From a checkpoint of a small mixture-of-experts model trained on Wikipedia.
Size: 14 layers, width 96, vocabulary 16384, 17.9M parameters.
Experts: 64 experts in each of 12 layers, 2 picks a token, a softmax router.
Training: a variant of Muon for the experts, 7682 steps.
Below are experts of layer 4 (counted from 0) of a mixture-of-experts language model. Rows are named router (the router's row for the expert) and show model dimensions 0-47. Each number is 50 + 12 x the weight over its row's rms, rounded and kept within 0 to 99.
After each expert's rows: a language model's description of what the expert responds to; "mostly gets" lists some tokens that are sent to it at least half of the time. This comes from a sample of Wikipedia text that the model never trained on.

# expert 25
router:47 50 52 68 31 28 73 48 67 53 49 29 32 55 61 21 47 45 60 56 40 50 35 60 65 83 39 45 69 29 60 41 39 43 52 36 62 59 42 42 48 43 58 57 64 62 53 48
The articles a and an, plus no, one, my and very, before noun phrases; also Latin species-name pieces like a-ureus, a-evi.
mostly gets: " an", " a", " my", " very", " might", " no"

# expert 52
router:39 61 37 40 52 39 42 53 60 59 37 53 38 44 41 52 67 52 37 44 56 65 36 63 32 59 62 73 51 48 34 53 32 54 62 61 64 35 53 89 67 43 68 43 65 42 59 53
Common adjectives and nouns right after a, the or his in prose, such as a full day, a new, own, research.
mostly gets: " research", " own", " forces", " largest", " another", " police"

# expert 4
router:56 14 48 61 91 37 42 41 58 41 51 57 41 49 45 57 65 42 71 37 60 50 37 53 70 60 58 53 55 51 49 48 79 60 28 46 33 54 55 51 41 35 28 62 47 50 57 46
Word-final pieces and capitalized words in headings, table cells and list items, such as Operational, Drinking, Winners, Other, Total.
mostly gets: "Other", "eather", "Area", " Registered", " None", "International"

# expert 34
router:50 59 55 28 51 61 34 67 69 40 57 66 31 70 51 45 50 42 45 58 38 35 64 40 35 47 45 47 48 37 36 48 47 43 44 30 46 57 33 45 32 42 47 54 31 68 26 46
Digit pieces within large figures, vote counts, coordinates and codes, such as 2,688, 59,973, 7.78 km².
mostly gets: "00", "000", "50", "33", "9", "40"

# expert 23
router:61 38 32 64 47 48 30 53 40 50 37 61 46 50 58 39 45 46 76 58 66 68 52 51 63 43 53 27 64 41 44 55 52 42 60 53 76 39 55 72 76 61 46 30 41 45 57 45
Prepositions and connectives joining a phrase to what precedes, such as of, with, by, for, where, plus However, Despite and Additionally.
mostly gets: " with", " by", " However,", " that", " alongside", " featuring"

# expert 7
router:61 48 71 46 44 46 53 28 46 70 65 43 42 30 40 46 66 51 17 46 34 35 51 28 36 36 35 75 37 44 50 58 33 44 52 35 56 56 50 41 50 55 78 50 51 51 72 38
Single capital letters or short capitalized pieces starting proper names in lists and tables, such as Alfred W-ordsworth, Florent P-agny, Houston D-ash.
mostly gets: " Register", " JPL", " PA", " UTC", " Trail", " Ref"

# expert 63
router:36 52 32 64 41 34 65 44 87 56 66 46 55 55 49 68 80 41 63 42 50 64 48 54 48 58 45 61 53 62 62 49 50 30 47 51 45 47 50 36 59 43 71 50 37 55 61 41
Words in sports reports and tables, such as won, over in a 6–0 win over, in, against, Cup, Championship, scored, shutout.
mostly gets: " won", " Championship", " Cup", " scored", " champion", " win"

# expert 48
router:56 68 63 45 62 55 19 60 46 51 34 58 54 69 58 53 52 42 84 44 35 41 48 45 59 34 40 52 51 46 52 52 22 40 55 42 49 66 52 48 34 43 61 51 40 60 43 45
Single digits and numbers in tables, climate data, scores and incomes, such as 3 in 32.4, $2 in $26,920, 4.
mostly gets: " Gen", " 3", " Density:", " −1", " 4", " $1"

# expert 14
router:35 42 64 41 65 35 37 31 76 40 51 42 67 57 63 45 59 39 54 57 42 49 45 39 46 67 48 63 41 55 83 51 68 32 35 56 47 61 54 41 60 35 40 47 59 33 41 60
Word pieces inside foreign personal and place names, mostly in sports rosters and tables, such as B-ence, Szék-ely, Mout-et, See-feld.
mostly gets: " Bre", " Tro", " Sum", " Iv", " Domin", " Die"

# expert 30
router:49 30 50 22 36 43 55 46 34 48 69 36 34 63 40 31 34 59 34 54 45 60 60 24 35 42 46 43 36 47 51 53 56 47 54 25 41 64 51 52 53 53 39 43 40 46 36 67
Periods closing a sentence or abbreviation, often fused with the last word piece, such as s., ed., )., St., Lt.
mostly gets: ".", "s.", ").", "a.", "er.", "ed."

# expert 44
router:60 43 29 67 40 48 36 59 44 56 47 63 53 47 66 54 26 43 42 40 66 42 65 52 49 63 55 34 60 36 62 61 52 74 60 59 45 46 62 40 65 35 71 51 54 59 45 47
In, was, is and on after a subject or verb, as in set in, was nominated, plus Kingdom: in taxonomy boxes.
mostly gets: " in", " was", " became", " been", " on", " Kingdom:"

# expert 42
router:76 58 56 56 37 68 55 40 29 51 61 44 59 44 63 40 55 46 59 52 36 40 53 38 76 18 67 36 66 67 35 61 71 47 58 46 40 68 57 38 47 56 50 48 46 79 44 72
Initial capitals or words starting a sentence, section, or quotation, like A after a heading, He, "S, "M, and letters inside call signs.
mostly gets: " \"S", " \"M", " \"A", " \"B", " \"P", "He"

# expert 27
router:38 62 37 56 53 41 54 39 55 45 66 56 38 23 20 54 42 58 68 43 40 35 54 43 53 50 64 70 36 42 29 44 54 37 57 66 46 38 55 42 43 55 52 80 51 38 64 33
Final suffix pieces completing a word, such as -ing, -ed, -al, -ic, -ous, -hed in watershed, venomous, surgical, backed.
mostly gets: " commercial", "ers'", "hed", "ent", "que", "ground"

# expert 3
router:48 34 62 49 66 46 23 35 45 58 65 42 72 41 48 50 38 37 49 35 46 44 54 62 70 57 59 23 50 39 48 55 47 52 32 54 68 49 56 52 24 58 36 59 55 49 70 77
Prepositions like of, for, by, among after nouns or verbs, plus infobox field labels ending in a colon such as Directed by:, Genus:, Country:.
mostly gets: " by:", " name:", " among", " Country:", " Genus:", " Website:"

# expert 2
router:55 50 33 56 38 55 71 49 54 51 55 68 57 54 32 55 64 31 50 42 56 50 31 53 60 38 48 69 66 48 71 49 29 42 61 36 45 50 44 67 47 53 76 37 39 46 38 36
Numbers, years and labels in table cells and infobox fields, such as 19, 1970, Total, Turnout, "(IUCN" in conservation status lines.
mostly gets: " Authority:", " UTC+", ".1)", " Species:", " 19", " Turnout"

# expert 32
router:60 57 29 50 49 51 55 57 61 55 49 42 47 51 45 31 62 47 54 41 55 55 31 48 73 33 54 53 53 77 38 43 64 80 49 40 35 52 42 27 45 46 38 39 23 63 61 36
Pronouns and nouns opening a sentence or section, and career verbs in biographies, such as he, It, During, worked, served.
mostly gets: " worked", " served", "==Early", " During", " serving", "Area"

# expert 57
router:44 48 45 30 55 39 70 59 50 62 54 35 43 40 50 50 48 55 66 77 33 26 83 40 35 64 36 48 53 56 45 59 58 53 50 47 45 49 53 59 37 65 45 57 63 44 49 39
Pieces inside South Asian, Chinese, Korean and other transliterated names, such as Singh, Khan, Deshbhush-an, 's after names, and Thai or Korean bytes.
mostly gets: " Singh", " Khan", " Nav", "ر", "avan", " Kill"

# expert 55
router:63 64 36 53 30 74 45 62 51 44 39 53 42 42 39 58 29 59 35 48 75 46 67 43 32 26 41 48 43 51 47 60 45 46 66 57 48 56 58 33 52 49 61 56 38 46 46 26
Day numbers with a comma after a month name, months and years in dates, such as On July 11, in 1907, April.
mostly gets: "4,", " 5,", "9,", " 8,", " 7,", " 18,"

# expert 50
router:41 62 54 55 32 33 64 67 68 58 61 38 36 37 34 32 36 53 49 39 32 43 33 47 33 68 37 43 64 36 70 52 43 58 37 35 59 62 32 48 50 63 60 58 63 48 44 41
The word the right after of, in, at or to, especially in organization names like the Parliament of the United Kingdom.
mostly gets: " (0)", " the", " 0.4", " 0.3", " van", " der"

# expert 43
router:20 47 51 56 45 40 66 50 71 49 59 42 40 48 29 46 37 33 45 49 37 33 43 53 31 54 44 51 48 31 53 44 20 58 58 46 32 50 45 34 35 49 41 60 59 43 41 46
Middle syllables of longer words and names, such as Acc-ol-ades, harm-on-ica, stat-ut-ory, Sub-mar-ine, Wheel-b-ase.
mostly gets: " Primary", " sq", " transl", "iv", " Elementary", " Free"

# expert 15
router:66 46 70 54 44 46 52 46 44 41 52 24 41 43 66 47 70 36 49 27 25 58 49 62 64 54 42 52 54 68 34 41 25 69 54 55 73 56 26 28 39 36 42 48 60 68 50 35
Words that usually take a following of, to, in or by, such as due, part, home of, worth, resulted in, plus FW/DF/GK positions and decimal pieces.
mostly gets: " FW", " due", " ant", " ±%", " susp", " GK"

# expert 13
router:52 49 48 40 43 68 27 55 42 54 15 49 36 45 73 60 47 47 63 25 55 40 61 62 66 62 54 50 46 55 51 55 38 59 30 54 47 72 42 39 52 58 41 56 58 57 48 27
Line breaks ending a paragraph, table row or heading, usually just before a new paragraph, table row or == section heading.
mostly gets: " Registered", "==R", "\n", "=="

# expert 29
router:32 31 37 54 45 41 82 33 43 40 48 52 44 39 34 64 46 40 38 58 46 46 41 54 33 58 46 70 52 52 60 61 64 28 37 54 44 48 55 57 58 60 42 32 72 36 53 39
Pipe separators after names in results and awards tables, plus commas or semicolons ending a name or word, as in Shinn's Destiny, or Plan.
mostly gets: "ar,", "ley,", "ra,", "ler,", "a;", "ey,"

# expert 9
router:53 42 67 73 41 45 70 36 41 54 41 47 65 46 68 49 48 45 66 48 80 41 48 27 48 49 56 26 59 64 59 52 74 50 52 66 38 56 70 51 45 58 33 47 45 42 37 71
Short pieces right after a word's first letter or two in proper names and rare words, such as H-a-iti, Ch-ak-ri, Far-o, Be-xhill.
mostly gets: " Ma", " Le", " Bal", " Ha", " Van", " Sa"

# expert 33
router:27 46 34 53 54 34 55 47 72 59 57 72 52 38 27 40 33 43 64 50 45 43 49 55 54 69 53 56 43 32 36 48 36 37 43 37 41 34 58 39 37 40 60 71 38 46 65 60
Adjective and adverb pieces of degree or quality, such as well known, better, early, late, far, and suffixes like -ful and -est.
mostly gets: " well", "ful", " late", "-f", " far", " early"

# expert 59
router:52 49 46 49 44 38 39 58 63 35 49 57 45 40 28 49 64 44 32 45 61 48 57 26 50 52 37 70 58 13 22 54 28 47 51 41 61 58 44 55 55 56 46 58 71 60 52 64
Nouns for time periods and creative works or categories, such as century, years, period, album, film, and Historic Places.
mostly gets: " years", " album", " period", " century", " days", " law"

# expert 46
router:58 54 52 74 67 71 62 60 48 34 49 43 79 53 59 40 62 68 71 48 61 57 35 52 59 44 57 37 72 54 54 50 58 65 52 69 48 62 60 30 37 32 27 54 47 51 43 50
Early pieces of words split after a capital or quote, often names, such as Later life, Symmocoides, Sopranos, Epsilon.
mostly gets: " Tra", " Cas", " Tur", " Cy", " Od", " Hol"

# expert 41
router:58 60 53 25 45 29 53 62 48 59 38 66 46 42 49 46 50 57 37 70 50 58 54 63 57 59 46 79 48 42 72 50 50 42 61 48 37 52 53 39 46 56 49 58 51 48 64 39
Direction, distance and route words in geography and transport text, such as south, west, via, through, miles, located.
mostly gets: "°E", " mi)", " south", "°W", " west", " east"

# expert 11
router:39 65 44 68 47 43 52 51 63 62 54 49 41 36 36 65 55 48 32 54 49 41 47 37 42 55 36 54 39 58 35 54 69 36 60 63 46 25 56 73 58 46 46 54 67 39 34 56
Abstract nouns and noun suffixes after the, his, its or possessive 's, typically before "of" or "in", such as status, treatment, -ity, -ment.
mostly gets: " Research", " status", " treatment", " activities", " presence", " authorities"

# expert 47
router:46 33 59 64 40 36 72 51 27 45 43 62 49 46 40 61 44 58 30 37 53 56 60 55 34 45 34 51 48 62 64 56 59 38 39 55 26 40 51 49 56 63 35 69 62 60 45 25
Commas, often fused to a word ending, closing list items or clauses before and, which, who, such as bread, Parker, Ushuaia.
mostly gets: ",", "s,", "e,", "a,", "i,", "er,"

# expert 19
router:59 40 29 41 54 74 39 53 39 38 65 52 53 33 35 42 40 60 51 38 52 26 36 36 72 65 72 27 46 46 50 54 56 69 52 41 64 44 57 49 50 52 56 48 44 26 57 66
Pipe separators in table rows, == and === heading markers, and colons after field labels like Contractor:, Party:, Language:.
mostly gets: "====", "==S", " for:", "===", "===19", " Language:"

# expert 18
router:64 63 37 48 50 51 57 52 70 53 75 53 43 56 41 45 58 45 74 47 43 57 60 38 35 63 57 63 55 62 18 45 50 72 54 33 51 66 78 32 55 55 58 51 54 48 61 46
Main verbs and participles after a subject or auxiliary, such as moved, returned, continued, decided, plus fixed words like due, prior, according.
mostly gets: " due", " moved", " returned", " continued", " decided", " able"

# expert 22
router:29 37 59 64 47 31 60 24 65 35 68 49 44 49 56 60 50 62 32 39 23 44 48 23 54 63 31 36 49 44 44 47 46 52 42 43 34 50 51 65 34 40 40 49 53 39 37 66
Endings like -ed or -ated in titles and awards tables, plus title words such as Nominated, New, Outstanding, of.
mostly gets: " Nominated", " Blue", " Primary", " Outstanding", " Special", " Main"

# expert 17
router:35 66 33 61 37 42 59 58 60 82 43 48 56 60 52 39 40 44 35 65 53 56 35 81 33 61 48 40 48 62 26 60 54 50 39 64 52 56 57 64 61 61 66 53 64 40 54 36
Articles and possessive determiners after a verb or preposition, opening a noun phrase, such as the, a, his, their, its.
mostly gets: " their", " her", " his", " its", " your", " our"

# expert 51
router:52 57 78 42 55 59 33 67 55 57 64 53 45 36 28 63 49 45 70 39 48 56 23 39 47 54 61 59 29 47 65 53 33 45 66 58 57 51 42 72 36 51 47 73 38 68 45 60
Line breaks ending infobox and list entries, plus values and labels there such as countries, Key people, Insecta, Kingdom.
mostly gets: " Romania", " people", " Wales", " ==", " Mold", " Croatia"